config = dict(
    router_z_loss=0.0001,
    rope_fraction=0.25,
    init_std_up=0.04,
    train_tokens=317200000,
)
Below are experts of layer 6 (counted from 0) of a mixture-of-experts language model. Rows are named router (the router's row for the expert), up (a neuron's input weights, with its number) and show model dimensions 0-127. Each number is 128 + 32 x the weight over its row's rms, rounded and kept within 0 to 255. Numbers have three digits each.
After each expert's rows: "mostly gets" lists some tokens that are sent to it at least half of the time; "comes after" lists some tokens at least twice as common just before its tokens as in all text. This comes from a sample of Wikipedia text that the model never trained on. Tokens count by the router's weight.

# expert 53
router:086074131162145152125103124171090146140128128150160026095175160112172139085124123115098142117113102066111128131104120117139132128142135127165106110132174127106121142110163133099117127177145124118142182131183163113048187106176188086039136061077108070124146159109139079137169142132161152104132157030151105097143115165120093127127148145138120141162177137148127123122090156102143083080158
up0:117144134165151122213140137117067159143070109114146121149091144121168150088079131121044138017150161105153110116148133127148186101168087129155091141106125137118161120119104145043107115132119119158173105108160173107134156122137145086064108108091137139103167152119074111125132107122072135122172153121129156122145057200134161178124144155127182130180173116151125150149132076091160136146126
up1:068165146132108131068158144156126112137118125145106059111164164127119127086093135100082135066132151128126165053094184101118145169207099165139126098122104133137128140106081148067182122132058144133151162117173097125161143180149141095100180148175066073095122130157092159119161051083156096107156149117176121127131122166125122104181126158130167138099130192167141130120086118147148112116163
up2:106131133197125168126115098132089111171159160146105064130116164146174138126124122109105145176146122109122084145123130075117052088185081154140117137114190074139138158097120126042159134157137110155123169124149181091066158147103121088140125134103170136104125118160092090117102109104095130163133138050128172113184089173177118143077136159114073154204147120109133128132204100120131130155166
up3:103154149169143100143126121110119149114124117165072125106169115161199129135113161134137143133120105078178128099145138071155079149115126140120037170133106131087145123134109152184122138158166191127129123112162161112080150124135110129074123077098116059078143178100126139159166179154132117121155123048189069072078130139123161156083128175126162115072101154175123088078165168121150155102104
up4:114085068116119126127120132145116084119102112174149071122068139165150086144044101145063095113148113088117101186113190145171139099091118132127141171111120103111167096149139159123096157211158128139166105141090103155071119136174104177060151059132102091148132145160172154126119171147179129126118150132143080071131083142103197152091126200132148113119104115106125129129159138144148101179125
mostly gets: " h", " ch", " wh", " some", "“", "–19"
comes after: " ", ".", " b", "te", " S", "th"

# expert 15
router:112090191163148158087115100131112133129125155132111110112129134198137051121113117134135117193121112073122087172177129150128087149147166141159147147209096095074173079124144112144117137162067143098122161208112128151122088037140140163113102085146144161140204093135108112119136115091143126130144104102181113132127119158082133143093158154081193167137160124115143144149143161160069080144159
up0:174127152127144118168119080173155144113121126074137115104114068181120132116150152097109133131114146130138145090095195097093134180103120122128131056173128121151150094077109140155136122136070106100149129162181128132172163090201128073098055138159142157095121117154147097107129195134164182113147121117173115183126101118064125072137108128145155089132173137180144172161065098135058125107177
up1:184149117160137056085153156143127143196093115142149147135125124123085093167150137156151087179095121146122094163114123149084097135125088155171130142181123049085156093196164147132191085184127135129142106112084146218099122081122135112117106079118185113117149132132114125114135092101132095129181141125177161106135095128113097123130124173107178129096142096128147180122106059203131073148117
up2:087110134177217147152148136073132153131113170145161194077055155157126122162142093101126110124129123082159077132122080132110146142121091121149098133155087178126149056156157154143138161106115061181143155164113141172117149068091144147067102168138159154111105088100136110126160106145158109128118190139153164144130064121092146145075141169159175139128126120060088144134140111170062125130149
up3:146135101117156133130112052133098170144132164113149124109151143137132135131111123145178101131071136061194139164147166142139100118142132169124137079180106107137091084160143072160169156077111158133118139131123157124090062051145179140114174081126120150116124087115081054140110139126154106196167134114187096209106093144140112115107102168072159178123122133148073167123131155107074077109122
up4:081154170147166171078143121101155140122147157110147150125148180145134087134107086086169147079129110091149123132127150128127119176139161168091149130180191101120174197085122110133148098157110080165129090184123098142141071131090182107100079108107101097106093160162041135103105163104121063122092067121178081137147161152133118120123125152142193158133109095177100103152143157172140065156118
mostly gets: " Ro", " Mi", " Ca", " Ha", " Bu", " Pa"
comes after: " |", ":", "-", " of", "|", "="

# expert 39
router:095114159151166170133118140185128159151111086083168092071173149151162102175118110075145190172166184119124103096109150131151135157122144126113127143191118102125110114105113111056094171129098144135124085130174120177097172076189162145065132085070086101135153076168116104112185126150177178123096139156127101121151126142168133110104159186139147185118147103103106139170149145096104096072139
up0:119121107111114205124144126160161114126128134107144075130126078062189168138202110100076129169165112126154154133102124059112124130127146117096179130112150113117122109076076127147115155163067149177149131131154084184157140123139114078083115117065188109134139103204104111095121124120123178121171098134100119138121140100069136123145137185090135098195176149129134109148157179074080172092116
up1:149122134193170116106091112094139132143068131166153162155119125126154171121121084099127182126204115071057100150087121130177104089134167120149105130133106204148114167133060105169137145128133130149147113130144105130065159102157081100124164133197112110150118078141134115079158141115174119140073101105153146110162181044111160080105143151081148136091138098115121160184106115160141062122125
up2:126099116137208155081136106107109142100128103128114088134119110109136129147111133129170143132109186130093104129127106099138126141176051121162125147160148040076095138140160107088104149144093131130138085080135194149112137102156247141122106124133135122139051123166127177105087166136141177173172134183066098102118093146142132128130130159172169164122112071065104159139141159140084104161108
up3:087128114128127190104120143148131168155116127168149125158144112159166159127100112089084165151137111132122119097132175062080118104125055158115111179120121124135072077154172114140123131073124147147109094145149195162115146117156161120129089150154034097146132130162103118121172218148078122145160146104087101168157094100140087164181134126159135108113215146107158111123121104083101130038121
up4:131097124108128110136162119141083103185160110170161139113105173140112180139074118116082095128141147163162139119151074107101153196120124140073135161186153203131128173166161076129131099063089104174074096111198154138102168129144161171108093078139115130160086141136086123093142145148124129162108081163190108158108090062093102124100132102142123138130139117124163091152082177107130121096201
mostly gets: " this", " it", " This", "=", " French", "The"
comes after: ".", ",", " of", " is", " comp", " so"

# expert 5
router:094120227168134121118103155165119150155130139139183115160121156156159126060115100104184157107152127154171126099167118138124084130147120163114073157123104129102096121084137085143115088110140171072109131133153201142133125065135152159141115070144146167104222127185125124136170134103162154124131105069098066073129093160105145122130147102143153112147135195107089110148139126184075109069138
up0:135117169132098141145091185097175084119043126106122135077141148167094107086098135108164142151103171193137118139152118161094158186152119106127148093126081170170133128098089096065175064132117114106132051110175216148104191103134116135094136111175100137101170132130158088154144149162133133084114115091112090124136116152118154124122136148096131120146144224109085141145087121130160169128168
up1:109123144190109109145120098219145141124147136157151095051127160188088172110143157165157100128111116137142143117162148136128078114140094147117112108048123117088150117103153134161108114160111131109129124141107084104067175180077133154095172131115157112103116158147132106109169187077136155122176090063126155098102081112129136183152090162134104093143073145086120097183173129184056143088121
up2:136101155093136116119130123124104131213120057140144135199191131095129093141144064159157116111094134158119159059129121156122140097110135106127167112145172135119062115113087117142139124120129175099097139112167137139135147101101164080107116134174083120098186095153136097216129143109135160106174151103064110148139119112091100155111196148121050152157107170115153116214163138111082086126160
up3:152154108142145173143073122142175115093089094128158125136105151108120137124088143105197157115131177166139104105192120060137132148154114128109143132139094152131242112125141109132174123090068090088152082087089129149137148058148087128166119106114102094155101128141056121119150117070153186163163089114092109093099136160159168096113166147088122133149197151126140132144135130210116168119096
up4:120168112116111144083178133123116106158125124173179176145077156176110096092149097067174112106122098133153115157082127084142120115163112132147102119145143135053182054090110100146135102206161174153163158078114183173150123086074141126101084104199107172110134150167119140141170119160141137056201134116127151112153142129130127133169117124134150140143171119069132150098061122136087145101114
mostly gets: " York", "ia", "la", "ra", "fa", "ade"
comes after: "s", "c", "al", "z", " Al", "l"

# expert 7
router:128164151159145128158109177156100093146135101155147083100150144124132150126102094144138142108084101143106107216107115112089112115128180135143090204153136080080158060071170118055116130177155089183139157150141136154108118098117137112092118114135104082106146098208124113119142130118089163151125074109127098081113136131112081122080191130102187204145146124118139122173188157081089114091108
up0:156164130160151092162162089121135187093082175110107110168100152138138169104115137114160114136109119125161134137102125144092185098120111163117112099163098127150176042172174155120159110141172105088095139123124201188100116104107105170143153135075149115076128074141171104136104064131159094134095083095132082083148099128164085160164176150133188104137114102162113105172129090086066150184134
up1:142099210135065156134092156149114164149123119157134189124044186109143167147143117106060138186075096155168072075111137118126178167159136140103158176060115122134110133091142086107122129138138096102144177115133146147110163146078201134129140086103120151148132139114134110098149076125106119105144105124122155161085088108130115115112149158094111199096166145030108132171123151112133167118120
up2:176153125094131133117100093150154121159183161165123106154222111177123145141115154088114168070086130093132101142149098086106119104125086129142163149160173140145164129104133136144177047101148163087109143148174152092131088180117173138125129195167051136122126127113119131179134102142122139134112136130057052118126097072151109116106148173109164105192112169084169138100124114095098143067128
up3:141140132167170159171156183151093134122108142134137102099131127154102131075093064097137127117092118181105150091104129160165149148170121147090189160169162114127114180154110093109191161127080136161111132135197136112074102046128113117098116149203135134105153124144157113123019138137182140098085127078111117121110114111132165115155101092109145187126141118066114150187183139094103091126133
up4:195091134127146147139118144137182088106114103074144097138108112098103126180081131104152109108127132183117075149165088148092145091170136151100131197162122129121099092081130162114141160066164118125164154099136147157142186109087078102177118109062099085134153105119203138090183116147119111079165099075139112118146198140120112078140155136139186172164134141126080124073125141138102083116185
mostly gets: " United", " 2007", "born", " 2004", " 2008", "Japanese"
comes after: " ", " |", " 19", " (", "20", " (19"

# expert 54
router:077122134154103150193123160117141143133119111089105061142130131125146104116080141113167105173106141138125135162080119111135122140148143146133125211150181046084148102093155129124135175159181109124155094139133133144086117069107153132114165116098124120189187120180145135157166122136080139135166161113120093114116160166095052086112122136176153136136204150077163161184134145117069131037132
up0:077128164124135158132101167111173141156146120084111113128064115120121151133132139141143164096115228140139137140075117133136121151150142089172148138152178152122149085040080149140154092112181162090184107115158157130080075143092080197141169127097106079182131090122138156137184124151090150171177090107110132066128084107118096147122092150091112151127136178102081105170127078100134137097161
up1:173099181085110129107096151116129145146130150091155168092138104121112124125128082155030150173120088083094156116141147074177166069106124141142092148158105106156196158111141104199125184150129151164176143093160122098147101106105104123101080161125145159108140134132123122112128139056096196118124145125096113125171164124095054142142118121172102167142174124085100164151201155094080161111102
up2:107122190093113169121114123094161144099135165074128051131139139070130095068108128079103112125167110130114136147082094144116158153128140098133102169144135070083159102090091157119162180138143114087216104115153118118111110083187209155150150100128138126160100166156121142186123083114155075176152151134141126144088181180121070094146136110090127158192123172110112108151099131181119159109127
up3:169113140117148160168116120056120181135153086092152151152107129101124117153154077108145078121125077146170113095095111134099157140134130139128162153121105095104146143103078142182195110178117154139104156204135090154070113136099204130123130143088134118102136123222145128155129093073083150089150158130131117088085115167127113159155081212098146158166161160147138129141056130081080149144123
up4:118124158154097089138160149145109110106132031087148140092162103128078140119066143100108154156128137132159121135095134050096062146088170108105158139135108136103107124124145141185119149141071092154138135069110131128165108070126119137116106134174097114144158151152114124105109125098132164206162100144181088114179160133173133131167147161170159114131151084101176206215097163107087169110136
mostly gets: " list", " List", " series", " region", " design", "History"
comes after: " ", " the", "-", " (", "|", "emb"

# expert 17
router:058109170184097182151144120131131127198158064123139103113157163134175081111082151096131140191099113102112172117164133091073148163166178128078144121150104132102153099103120144110146149133095151127127163142135151102065139085114133183122125128058121114156187108133186061137157124119123138114209113107171116149142097105083134091118158173130140171139173147085161151144144126142118067062125
up0:140141084120069182147135102096164105151094095191190095119136127105113107134070156156132155083119119149102063088172120177086093142174076163105157138151173127111141140154138133095192095074131177121185170105190121102114163124168125144196141108075142136132133138085109144120111159139159167114128138105128071129122122072114104080104165098071187102127137113099122152192114144071130146126164
up1:136124174181191163078158131082165150111130128113112131104125068100140111128065137129086085073103151162071135111105106165075137148138108099156157101180116134074122166155116110105171131136107109145126107136069181140143104107192119176118096147132142103115177116134163052111125102148114200088138117104143098159177147127133066127133174155163175106101182125117105124102158158160098155109038
up2:065111110177168086167120087122105068155159111127120120119135161153147145117174145054073101147137106156137123100141163145117138093093174064098173118117142149099091107093160117121161159121157163177125157123126091145141092061135181152112110124096114105139136127156107114146135055113167179160141136139166103197163166051184151141085128144128075134166159193060178111115148111129097106137103
up3:145128134099046123157139193141176176131141152076166114123148066092131148078125110099098153152112080124063147100106101137153085121104160203104157093129080109116128185067162114187101119128162159082132146166144105106193118110104084085091107138133121149136166165121180110146152131110121124139151115073131151151177115154136162137149098120139154123173105208129177148187128116129100086086086
up4:097154156160169145149120103088130176102167100139143084058163156136136142086154134076093148157116090124138155167144135130104138111099131177094129153176117176117163091068102111135154161074078117137150100123160150081094119200124137149111106093082115086123082123082184080121186161148158109120135097131111063146165120165099147106177180136158106193153122118111142164122114076041079119112122
mostly gets: " team", " season", " win", " game", " Cup", " Championship"
comes after: " of", " in", " the", " at", " for", " to"

# expert 45
router:088101163121160090174095122167177069201110067198142111139143127170132107086125076065143181174145126172117121133125091101113099179124110135092084137149170126105168074092146106070134161156130169116185079186135178156120135095184170130116132106092130087074124135143184146122131156116133157178132107126123080122126144153107121048119170145165139157143137145125129159163127110090144148092106
up0:060132172150170082117140111156125100145206144123101138099103068121179116149118136109127116064152134175117123108194105080114116136177092136112118062154163151138147122136176152120152136194114185155130142165112149130138108136137159123160155106035076172094110146151131162193095124157077064098110092170122124135132101170055122140127129129108152126123213095136116078094103146146135133112132
up1:191124155095063135068044113087136161166126073136182120092153107193200073132144109112185122099116090134111103100149123077154129122109152135113091178129100148105184117077155119127128117119160151088174105108137141122105138131175150157091137092051128167115108123102174171160091163150112139112155111175099125166148149150059184101148138138079143166122103117104156101153134105177108121103103
up2:090183208147089160121131175122126121094183128091115164094167177152118139052077123064117096091126164149113117133123109096111091160167121124118156116105147162114165115141201079104091123117099099102188123168102148136137132149159198171180136161099156164142093102129115124156136152106123081132124086151122114119113091151125070103145144190119123185178083078088109134144115107069179116129174
up3:111140136144145150165149095163171111204126035125147107146110171129132131090132132136116178143220106143124153162137147089064106148098117192153127062116095122136097171117148154173090136099153114132127126131163140115149091187153085088097063126147135106148052099122154141190103143107152150084091146078110114160141112120123099100090161163088132131097124183146128097161082141095141072145184
up4:079228140176161187058112117114163080141133147122141098118160142105151128066135068097108169164122120146127123108158138149093095147175078114072147168145071134102092096144141112078128132113104144140140093112137110152131130129174094108108131144136088108067100093156161129076107149059115120134118146157101161161135199100166165176111093112170174109148067138138158088152174163177136151119105
mostly gets: " their", " its", " his", " more", " the", " major"
comes after: " of", "'", " in", " with", " as", " is"

# expert 60
router:132076149124167139101177114116128147186134102156217107118180137126135129100149063134139206121146135049119160164146088091129131127138137169079141128166105132117093104111174130137090140143099163120081143126150129193144099098149153165120128167123100114152188069144150118099141086126174138194197099109119093105127108114110094090116127122111131116155211127047100074111156101138084118105158
up0:064184154144128125128185074119073147218076154119156120129060130120100072146134129133108168156167130062143180158156125115160098166149161122150146096154117135096163075194107105090097155109140184179091185070152111128135174129098102079102119173186140090098106126121126152141082103134110148148121108132146126141102129147097098116104146137075169089098126138138170120117162132126099054150141
up1:148078097137130117121099130126190137131190182088122130136160132089098159088111056095182155146095144093107106110167143118072116053178130153135112133114126131137170144072082157175084194113116186081167144154156070104120099083113145155155160114163133146043143132097148140120114110131133115199185126146156059075155124102104093111134089122104159101104166136131170110109138151150130122140167
up2:099114144110070151146110139114112144135099106154120121152160151145171085111106069177125159056110123130122202126121101123169109091179111186130117124196152181162138055129125134135094113142105136165084145124190135153153161179120063177131068130118131122144163076141098198127129123122156165114161185083123122109082099125117058144105089110095126110158114198094098147118131128128062139166096
up3:157137108064178147130183152077135111128106129182158101051150091174105141093111115145149154152136211137168192165147119122160115168103111129114092117120120127152119121170158084080068182120111108114086186101126169111051095123073103145132127113152115107094145054165087079150118066133185135118152118125109172094113105127116121141164139093106132150139132144082117145154122193142088136158172
up4:130121121128100138134119093096186132156143082102152082047146079120122098125118110152119141175146133168121191080171078118106150139161153085128181147115138121102095079199105158134106116158119084094145128119113096137089128136161151132152183148106116146101132071120124153133124066134108136167123105146160093062161155126166147177107072179187119089147165188126114112158104121204162161081199
mostly gets: "On", " York", "struction", " On", " opera", "va"
comes after: " con", " de", " in", " re", " De", " Re"

# expert 10
router:108126148151122114157066133151067163195110145123136091123158158193134132148136141134165175105147092130118105170074081111125136166141159172098068141191108140124178103118136081117111135178065148105177137140182093155050139119096132124133121106093099127123127146152097149104132120139116133168140108125120078087156116131113095076079096230111151177188128162136119142162173173158086166084115
up0:119167145141093149136147115164065105177154195111096150119161125139126167170132144104138120117118125034144155136130113097100120126117079117153141182130105157165154088141116101069124212170134088143089084069132112185127137099062098090119130155145140096084188208143137134084174083117113154185191145092166128139096068109159139109116160148149108104136118160096142072118148128143108138151107
up1:076160178117112144177124068119079184102120155113108119084122144126117187177215130109213111078161079150189106130128118122089128135131102119172142086120163121169125107157156157133154150109131138086119088130164121081066126116108145180127165099082083052130110100115112159139148132179175199168108131099125116119179098152153096094119125135126117156143163101148108150107124178172132136076148
up2:089136163160132144093111161135119130122140132139119076071120084154114158153179135119080177122112118125082113120146152096144072150098223131104069090183162179136161128100146125130122142142116100132201138092181084118049087085156135147171119156071103094137168124115107101106148151080115113123105150160122142141133171130131148079140075092094145200150128104160076133164165063094128167168149
up3:127168093111091145134171137093113129133093182117142131113129088100094119152115083108100158091179061148082117147135089160128134159061191171094088155143113132097150141155113121077183144159191155072117118111128144156113139108123112139105112094118101152100193142107145119095136204132129117126127180085092056191165149132087107077146128206145165081111129132175122116184131101186120159149094
up4:148103102125116159135114070123067144102113182137107088092109172150174151169093123125161130174105078091100164150109098141147110119140107157112079163138135074143184179118114093158102169134095155131063116165136194117126111083124132120095105119104127114138086160192174113113076153138118111186125132147161124054174097161148123135085104156054098137158133083132159089197113197137137177160128
mostly gets: " from", " are", " into", " is", " between", " of"
comes after: "s", "ed", "ing", "ation", "ity", "ment"

# expert 34
router:130106191162150187146098132135110150098121144175174112085157124127146092126129096153143145148201149160086132141151117138148096143178116117145106148167132144125145160092163087091155116121133132078173160184121177133070186100093140117114127115108061105143137123146139087146128129102106125201116066074144114109092068135108064149015108205155152142139104107140107138154097133180098095137129
up0:120158128105188153150152104165126151116078112132200154139128129133142123117110087110158117101172142116134155179148109140148162145078114109081085193135068123160136141135126109105199113135130167081086101104096211182130119108045122121121089093163124141140132169188174146117191090129052173142102125056099105132124119158129087114118112143126134099115128112126120080180082113138076112189102
up1:105121148164133172159143193100096144143060143113143110148153101096089159113135157110117154095123070106108112181101135081098085115123177121126127142088044146153107193180102063097082173104146107110149073118094130122094141147156145145144164058153075153137119149103135145118132117139127126145179167119068164100124171120088081148099081119157191127131113104110167131215120145094150174130164
up2:084123132137160123103124118104103097143147092082183102075169158113087138156145134099131140121124133113053135119145058112115115162137130168125142184135130143131126154170064128157134119095162126103132166163138158133068245136128117186138105106202145096197149176120091111151215134081108144130135115087074096190101128119088164140066083166107163128113126091133129117152111146139138141113116
up3:162134127153124173089099149088122070106130187159200100119134146132160158190113213115094078135106153157116182089078083140136084202127171117146133130178122143107168126092150088138100147130092153119104106140119174105135174080078118118131098084090171097147083074118137153144178164084168139134111140140132146169124134124111100113090131137154160159220134075159131106145146136128116102134065
up4:161108128103072120143129186098150139124124130093048152168121127147159111130130092113140119169153154114086116164118042120171123076105138142170124137089115099101123185158102116103144172111200098104136070163104141173097147095106161120132154145123135120109173144100120131173137166090120152177145088157130162100145148074130127090023088153103128096144075134134182176154157078073102162142171
mostly gets: " de", " ", "{", " b", "–", " De"
comes after: " the", " |", " and", " a", " was", " to"

# expert 35
router:107153111175124107151149177129097167151076136136154081097152131086107135113112114120136120188173139103071128126129150087102089141199140136150064164156138089058142078124181153078127150133120175128137174173154128131045143085145126162129113075105120125132135108103156107141159158163153100121166104170121129115104194105112129128126174153122149175129180172125127142134134182152036079051118
up0:064205190070143127098100160070055152076121111169103073146150087077165079166115167115137110137145127153144171167137162097110188165135083130164109152163129096098114099177189109131135125120163139105119164126132144085124143141109139152061127120129135102123132135114094095140166125101115132127161074170139153079060196122162156159114127165133162176141108137114126138128087144085068087127129
up1:160177100095121122116170076123176129188066150175079110165142090116124155109109120106136135088106126102079172148155146165143163132121130085082133108169147154139114143120132138108157073124081187121148122108183182132048157105116162124187161074046160148161114111121146151172138122133106098134149040096162107080134144125134129075162136112128099150117132121131052205137101133105117134160116
up2:131100179167140112128140121126147084103066081141054150078116152155081127151075129132168105085138155150152121143073172097151118174152100162151178173088163095114022077131108106149068116116112132160170127115140153154148139112134116147105104059140147134137101130103105129109104098152130132117133092092093174131086090098158127117164167173159157169170167100158183177115141177177158158151094
up3:131111106167109119119113146145070163173121070147143068087096174137118139110129120089109183123063156102183141149153158083116108143107119174150104095108095105130117133082114143144116095121084141095114100111101205113151116094133127099148128193135150090113174097097078115060159195114142101154107115152085111161166105210107126144131123115096166206152159177134135183120180111185102158115161
up4:154106176098154150130105084075147153095112180124143092133172133128164108176161044118122127178115129128113141116107112089153145145131129111082053082174138127144154146114078134150119114185188226102133123143118134107059126099171110133169193114132110140123135106098136130135047174088127120165157166151140132099121143172089176100137105142090096107152139178149172134188131154108081109093088
mostly gets: " Y", " V", "J", " tr", "Q", "M"
comes after: " |", " (", "-", ",", " \"", ":"

# expert 56
router:124142154180146116116130184138142129135111160154152083123139118096124094107113142143201154163106114140143099151124123081104095176167091142149098132111105153112132049090161112099121126176112108115131152191144101184157142133072173125068098108138111104121178079140155116158178096184125100141072130090157075052135091161094097111043145191078144184147158139100163131156145176124147132099105
up0:128112110205106121142097199140165135135116149111093112062086138187145129163130109102176116147121177145092136108140142088189156156087139107141119189111135105107120100119129089141083142192157109150193097120104078135122142140160091171149136170116127107143161075159150144134067128106149143162150161115160176056121131171097090064159166130148139165216118074104150094105140089097131117084122
up1:098112184160081129122148150159093078106108163098161122101126065131115056047126168096145088102099127100108111158177052062175114167168105074149114137151098143109179134113137149133125103156107141112189169097142114153181106171101135090075140158175130074098178126137156113151202168152148121121133138131101122076123165168094111106153114163112145159164100126155162178119119138159104125158161
up2:120183123185153134099069082142111111140169100131098111164159121100114085109077119102122139175164161107113197113138130138159104136106139158147160197161103147058168136150092091148095151099121056153157096101182105110020145166150159094109126148213179126159118129124113155146120112147214121123127127095122096104137126103136112122162120091155156146135089162107194126110163123082115145124111
up3:122100204123158158104177150184124134126130131099069134069081143088150113134166164147151168135128122187134125123097131125152138136179119110174112111145162084129083031128150103072078101125102153137151081147098126146121186145125152093137119065178126147126143163105163065107173130147051101118144140083163132135193119100130102106156189128144168162125149122085162199092104114158133117104114
up4:120051098138131175076163174151145094174127140136196153133152073116111101109086086044126102173119114105136172116159146132131158108145165151114116124153124219081155179114114049161143104098091145115154116116144109176150147137114104062090123081115130153122092086095162147157149080130157104126127181078107117105164107150104154160126143121146114126112160188081077140147113159109072123176144
mostly gets: " |", " 2020", " 2024", " Best", ";", "0,000"
comes after: " 0", " ", ")", "\n", " —", " 1"

# expert 59
router:120110104190117183131113185128082096140074120143135085092180190125170086125122119094141124161168083093060180164111114061114154158187162162078146118145119104138163108132137136062130086194101134125168176202150120092072143067130104132127132080139115063143148118097136078144176068133142163147113133111124127122130166155127144099122140125104142176131145154133117111158137194154097120124153
up0:147099138145117158142131157115147138082149192111143098155144094139129118154163072105159146142208046175109153135134073115130117158197125079119123119096118188132112157102172116103122112139133105143123119150097134135099159117153106176130103085084101115153122142108110132140167050115153185056139075085061117146083096144163073154118077179079160148155122149175105126206161127117153140153147
up1:159150137127074169111106151092105093207139070155122127130128148128096077143135084148145098093092113129102207207129142139134168101140184108170147114132109108105196126102129142130118105135131128097128150043158156153120099112152089090206137082119131124137072121108115101171163101105124140132192120151105176150109145160130133111137126089043169144175170136106146139173125200144086102106094
up2:166069138087082116114131120128122023095055131130072118089162138114155063174100126129142128124166100112143201142115181122107164111133137117094127174124142117155126186104123146091133109132155119085090187118190117085117134155170124160110164106096064069098119149152140125140139123110153102150147122130142165104108174172126148136140141141051194142107190151110139124062109124116093173149166
up3:121096151123084209098130215087122176174135128115146149113144109091168100074062120089088169155068100080091187112107094125173108165152208140118171097164171171159159089137105107158122165115118134105149136153114112122085140126133089098105154124134123097195091123138126119195144182130123127158077138138110092132111126143126175098058099115141120132136162138153120111127118148056118134100173
up4:132153130115114138115060105084135049071113125139083113079142125119155170113137102136118095120141128107070151170128124143149180175177180147098135145154160140129081176119077156142159128124125143088170128148166153039131125132142114072139171146105152066145174147144131098127208096145146127105119083152157137091076184159118080118076156117088131105150106181130122074165162086179119132090166
mostly gets: " B", " T", " H", " K", " Th", " Bo"
comes after: " the", " of", ",", " in", ":", " to"

# expert 28
router:169114110202142128157148144089084148166101147127118144073153160135168115114119070086190126166158122080078104154116177119145105128175164159078099122183122149111174106144184124133107127160113098096145105212182148117085179052152132122086111079112094121151139132137137132174137134118091133205122160158154129102112110119131143088095155106119152160082174148167128120128108192137051115134157
up0:126124134135177172125133095128127108141158123109125130101112204082144148117143084169105094080124112138094181111113153164136139088136094101025115182164142145143084081172155188081144138141133093151173116112165120110140168120157140137090058150116105142150170100156179098145168099076122095151131103095102077153153107180186140170111124058119110108101158120134112088094166092195091111141166
up1:143085175109158145159135092110122188205075174112147143145118119142092156125131074085131113128145111109116127133115132127145166105142169120122105160172102140085121124198129160175133164110134107100135081134096059114081082186180109132142102158117109133126216151138100143250134124137079163081167065129070160141119154112102124102093134156115144095091085113136137144137117106142095151102076
up2:129180171111130174067163127083135107084138110141083118105088113130114125082134103097114137111181164091082136153085115090186145165118159114130137121179105144148172123126137120154082098169166160111146082156152124138160128116126106190062137098100146146084076068143172203111084174142150116144154141152170110124109078080075131074111135127145142187159152128137146143119199106083151130070182
up3:204107124081119150122115086057097179136107141158149147113180101144152072142141136095084140140130124121115175084121129092152144142115176181113112061147141156193150115123138133185101120168111152125124101181148075133143142095147076136062138082150120145122087106090183085140129117145115123104140092143156158179147110108164159064098129090110165183107195125044134097150100112160103142140174
up4:170068218088161098092109059080125135139150130114126131127169096158125112137079118156152096131133087139135128145085087166113104174126176114070124118137131122137174137097112136177115128120165080128141118161139168133085126115158141114079096137130121177199083146111123137144091141089137124196188113180148175139121143097119148104131085123131153180123134084151118090142178188043076096074108
mostly gets: " Ch", " V", " Le", " Li", " K", " H"
comes after: ".", " of", " the", ",", ":", " ("

# expert 26
router:085123154146159173133076136098114160150112082147168105107173140128140072120072096102136142107102100119100119184103185100120138172120136120158111150183110164096134158060126123129061187135109115154164154182153166161109127115092159170118151173095090134138167136114134149154161120141097147183137117148181057125116088107070094095078088172182124149202187131094114142164120113167104122088153
up0:122105167172131082148092118092105115062100139091123133115143141141118095162082106132124089142153075167112114109110097090119152153092147115134155107110113177146141210092121158135130105157169096092115106196107163121061214102149130115193164104126149133119114079093167133141128181122152174148178111144163123102141125168105106091066102149092147178190086091163122128128144031143142116157147
up1:079109166181091138186073079100134061144127096086162111116101126111082097085064167060081127180115164135128147123129148090082092142136169094195139132166129129112156155091105139173163142126129112087118138178162155145090122109099159163141162134115110065096104118113099113137186176152171106129127130130196052168146110146110119122156135148184145155188168130115091151087141153134095129143124
up2:105103139164173125095108118127111179121120079126167138145107128154145125143102106137170128111148125097124094115040147112135191084096142116078126145168144127056170128048122174088132075104128122096124134127135137165108100148097137219167187138118142149089094113087116154153099116180089063201152142103137099164110113138102138108132078210101163137137159113093196090146099130134117153103163
up3:077123162095155129156046172077157170131117141143133118127190152110170109138091153084091134164126097161106147195090131128133132163121125149154153129123125189086096147139087124131146139117153147183147115134129155201107099084145194166072125131098095160138131121133108176131117120098100176127104104032159101130133052137164127081098102085124094108120142092151139076127132195100103064155142
up4:101075117146134126156129082180147076158146122198147147174125103145165133181102122116138115088151159087066087133140175101149128192097145142118145066144135106107113145110186164107179205124076113159110151146130125110141124086141146097126121195172089114106048115164117093144142109139085107161151155174157045141182106151099149086095112148133136159169130135056129092132100140148143091112110
mostly gets: " ex", " in", " con", " at", " for", " during"
comes after: "\n", ".", "ed", " sp", " was", "=="